{
  "n_experts": 24,
  "router_score": "sigmoid",
  "normalize_top_k": true,
  "vocab_size": 4096,
  "norm_eps": 1e-06,
  "beta1": 0.9,
  "max_grad_norm": 1.0,
  "dataset": "wikipedia_en"
}
Below are experts of layer 2 (counted from 0) of a mixture-of-experts language model. Rows are named router (the router's row for the expert), gate (a neuron's input weights, with its number), up (a neuron's input weights, with its number) and show model dimensions 0-95. Each number is 50 + 12 x the weight over its row's rms, rounded and kept within 0 to 99.
Before each expert's rows: "gets" lists some tokens that make up at least twice as much of what it gets as of all text. This comes from a sample of Wikipedia text that the model never trained on. Tokens count by the router's weight.

# expert 12
gets: " ", "0", "1", "2", "9", "3"
router:39 55 64 40 49 61 61 24 39 66 53 31 34 46 48 60 82 42 34 46 51 62 59 53 48 44 55 56 52 46 30 48 47 55 65 46 38 45 43 47 80 47 22 49 27 25 49 74 41 49 48 52 51 48 55 54 65 67 41 47 58 42 48 59 42 34 47 63 39 59 48 69 33 87 54 60 41 44 37 53 60 50 63 54 53 51 49 41 68 44 44 30 46 45 46 49
gate19:39 64 76 45 51 52 53 24 70 54 33 62 49 43 47 29 36 30 47 54 60 43 35 62 56 47 66 46 35 66 47 75 35 55 63 50 62 61 44 53 55 75 46 57 58 32 35 77 49 65 35 33 43 45 39 34 66 68 46 53 51 39 52 30 65 24 48 55 39 55 63 49 32 45 38 44 44 67 61 61 57 46 52 58 42 58 46 63 54 47 46 46 52 47 56 61
up19:71 35 37 45 40 38 57 55 40 54 61 54 43 65 51 48 66 66 40 39 64 46 62 54 68 56 49 39 65 32 45 33 50 38 54 39 51 27 64 31 55 46 08 31 40 50 44 46 38 44 41 57 31 49 55 59 63 49 55 50 22 46 46 57 62 45 35 42 49 52 29 73 73 47 55 49 68 60 36 58 48 68 36 57 49 41 59 57 64 43 61 46 41 45 40 40

# expert 14
gets: "or", "er", "on", "en", "ar", "u"
router:54 31 46 44 68 62 47 37 70 68 40 37 38 37 60 35 61 57 30 49 31 47 40 43 27 69 58 47 46 48 42 55 51 54 64 73 45 57 78 43 54 36 46 32 41 45 23 50 45 47 46 41 49 72 41 32 40 61 51 50 36 38 51 48 47 25 39 50 49 25 49 57 51 48 49 53 29 46 49 42 57 76 52 48 19 60 34 58 53 53 51 54 44 47 48 59
gate8:39 42 40 58 57 61 41 41 68 64 36 55 20 43 36 24 61 41 55 37 48 56 49 42 53 48 41 40 25 47 41 46 51 52 28 53 48 44 53 56 58 56 38 51 40 46 55 52 52 59 42 67 39 50 28 52 82 67 33 28 43 49 33 45 39 56 48 59 59 54 42 39 62 31 59 49 45 66 48 29 39 79 21 60 50 49 35 67 59 42 43 47 61 58 52 49
up8:62 52 67 55 45 64 31 53 48 58 65 56 50 72 42 53 52 38 44 41 57 38 41 53 50 31 57 57 43 66 57 54 59 36 54 48 46 52 55 59 57 66 42 49 27 61 57 58 64 49 53 47 58 68 34 54 42 56 55 50 64 67 60 85 57 69 32 68 47 52 26 66 44 48 44 52 78 56 28 22 55 44 59 42 68 37 67 53 44 40 64 39 70 40 58 47

# expert 8
gets: "in", "u", "n", " R", "l", "an"
router:43 37 46 56 62 67 34 52 81 59 41 52 50 54 45 56 65 40 39 49 52 34 55 56 53 73 57 49 48 56 39 52 51 48 51 59 40 45 52 58 66 29 41 42 63 53 42 69 40 48 39 33 65 83 46 71 53 60 47 68 36 41 56 57 70 51 41 58 56 16 52 60 45 69 43 28 49 36 44 66 55 47 42 46 37 48 62 29 74 42 65 42 43 48 52 66
gate5:15 50 47 56 64 61 35 55 62 45 56 37 51 47 37 51 59 55 34 62 41 46 72 42 45 53 51 46 62 46 45 49 57 40 34 39 56 62 43 75 77 68 38 40 53 59 48 70 52 59 49 45 61 65 36 59 40 57 44 75 35 53 46 60 38 54 65 50 32 37 56 58 44 47 45 70 56 60 40 48 47 34 38 49 42 34 73 47 46 32 71 48 70 27 40 36
up5:56 33 49 69 36 66 65 56 30 38 52 53 54 39 44 46 62 54 32 70 60 61 39 62 69 57 43 54 47 55 63 30 39 50 33 45 50 77 51 53 60 60 60 62 39 70 49 66 64 41 44 43 56 48 87 56 47 37 46 39 86 43 63 49 48 52 30 56 51 57 62 36 42 45 40 61 69 42 55 50 45 57 50 51 42 70 67 58 35 49 60 60 40 44 61 55

# expert 2
gets: " ", " (", "1", "2", "-", "–"
router:50 37 41 47 57 53 54 47 48 72 51 22 51 49 67 42 72 55 53 45 55 44 48 42 44 67 46 56 49 31 49 49 59 32 77 57 42 49 65 51 69 43 36 61 45 32 40 51 54 48 61 58 32 53 45 45 88 59 37 53 54 35 67 44 57 46 69 40 49 52 61 69 29 75 44 33 51 42 39 48 61 63 40 30 38 71 50 42 42 46 57 26 41 41 46 45
gate16:45 51 38 50 48 39 66 55 62 43 52 33 48 56 51 39 58 51 38 71 53 57 22 53 14 51 50 28 59 55 44 58 51 58 66 55 51 49 38 65 49 74 64 36 56 52 48 51 68 38 31 63 60 46 50 54 55 24 48 62 33 63 30 63 79 49 47 48 51 46 58 42 43 60 45 45 70 48 71 42 72 35 32 43 34 50 41 39 74 54 53 45 61 55 53 52
up16:56 46 52 60 59 45 56 41 38 45 34 77 39 40 76 63 33 32 64 38 41 79 67 51 59 42 47 41 37 59 54 39 56 32 29 50 59 45 56 50 39 31 34 43 81 40 52 69 28 34 50 77 45 51 69 50 29 51 69 45 64 46 56 40 54 61 46 47 52 59 40 63 43 45 54 47 48 37 49 50 48 55 48 39 51 53 54 59 55 38 52 46 49 66 74 57

# expert 6
gets: "0", "1", "2", "9", "3", "4"
router:36 55 75 37 58 64 57 35 46 60 40 26 50 36 55 51 69 38 35 53 47 63 59 55 49 48 56 54 53 54 59 48 41 62 69 44 41 42 52 53 63 43 25 47 26 16 54 90 44 46 56 49 66 52 52 50 66 49 28 49 50 37 58 51 62 47 47 55 48 45 41 74 42 70 48 63 50 42 33 44 66 62 53 60 39 46 51 39 68 43 46 30 47 55 51 65
gate11:77 64 47 52 75 43 43 80 71 52 52 59 44 66 59 55 66 56 62 45 44 74 54 53 32 56 58 40 41 39 51 61 29 67 64 51 46 47 36 39 70 22 43 46 55 46 51 40 52 32 57 40 63 53 49 43 63 40 49 45 66 41 36 61 45 57 56 24 52 54 58 48 70 43 67 50 64 32 62 48 45 43 38 36 53 44 48 73 63 56 55 52 45 38 67 60
up11:42 44 37 67 49 51 61 42 31 31 72 52 62 59 68 48 39 57 65 54 53 44 58 39 46 52 44 79 61 40 57 52 58 37 53 56 30 54 75 55 44 53 42 53 60 50 61 34 40 44 43 33 52 22 69 48 70 29 46 53 34 38 19 52 47 60 62 57 48 37 26 40 69 61 51 54 48 43 63 74 52 44 30 44 63 63 65 56 44 50 46 39 55 52 49 50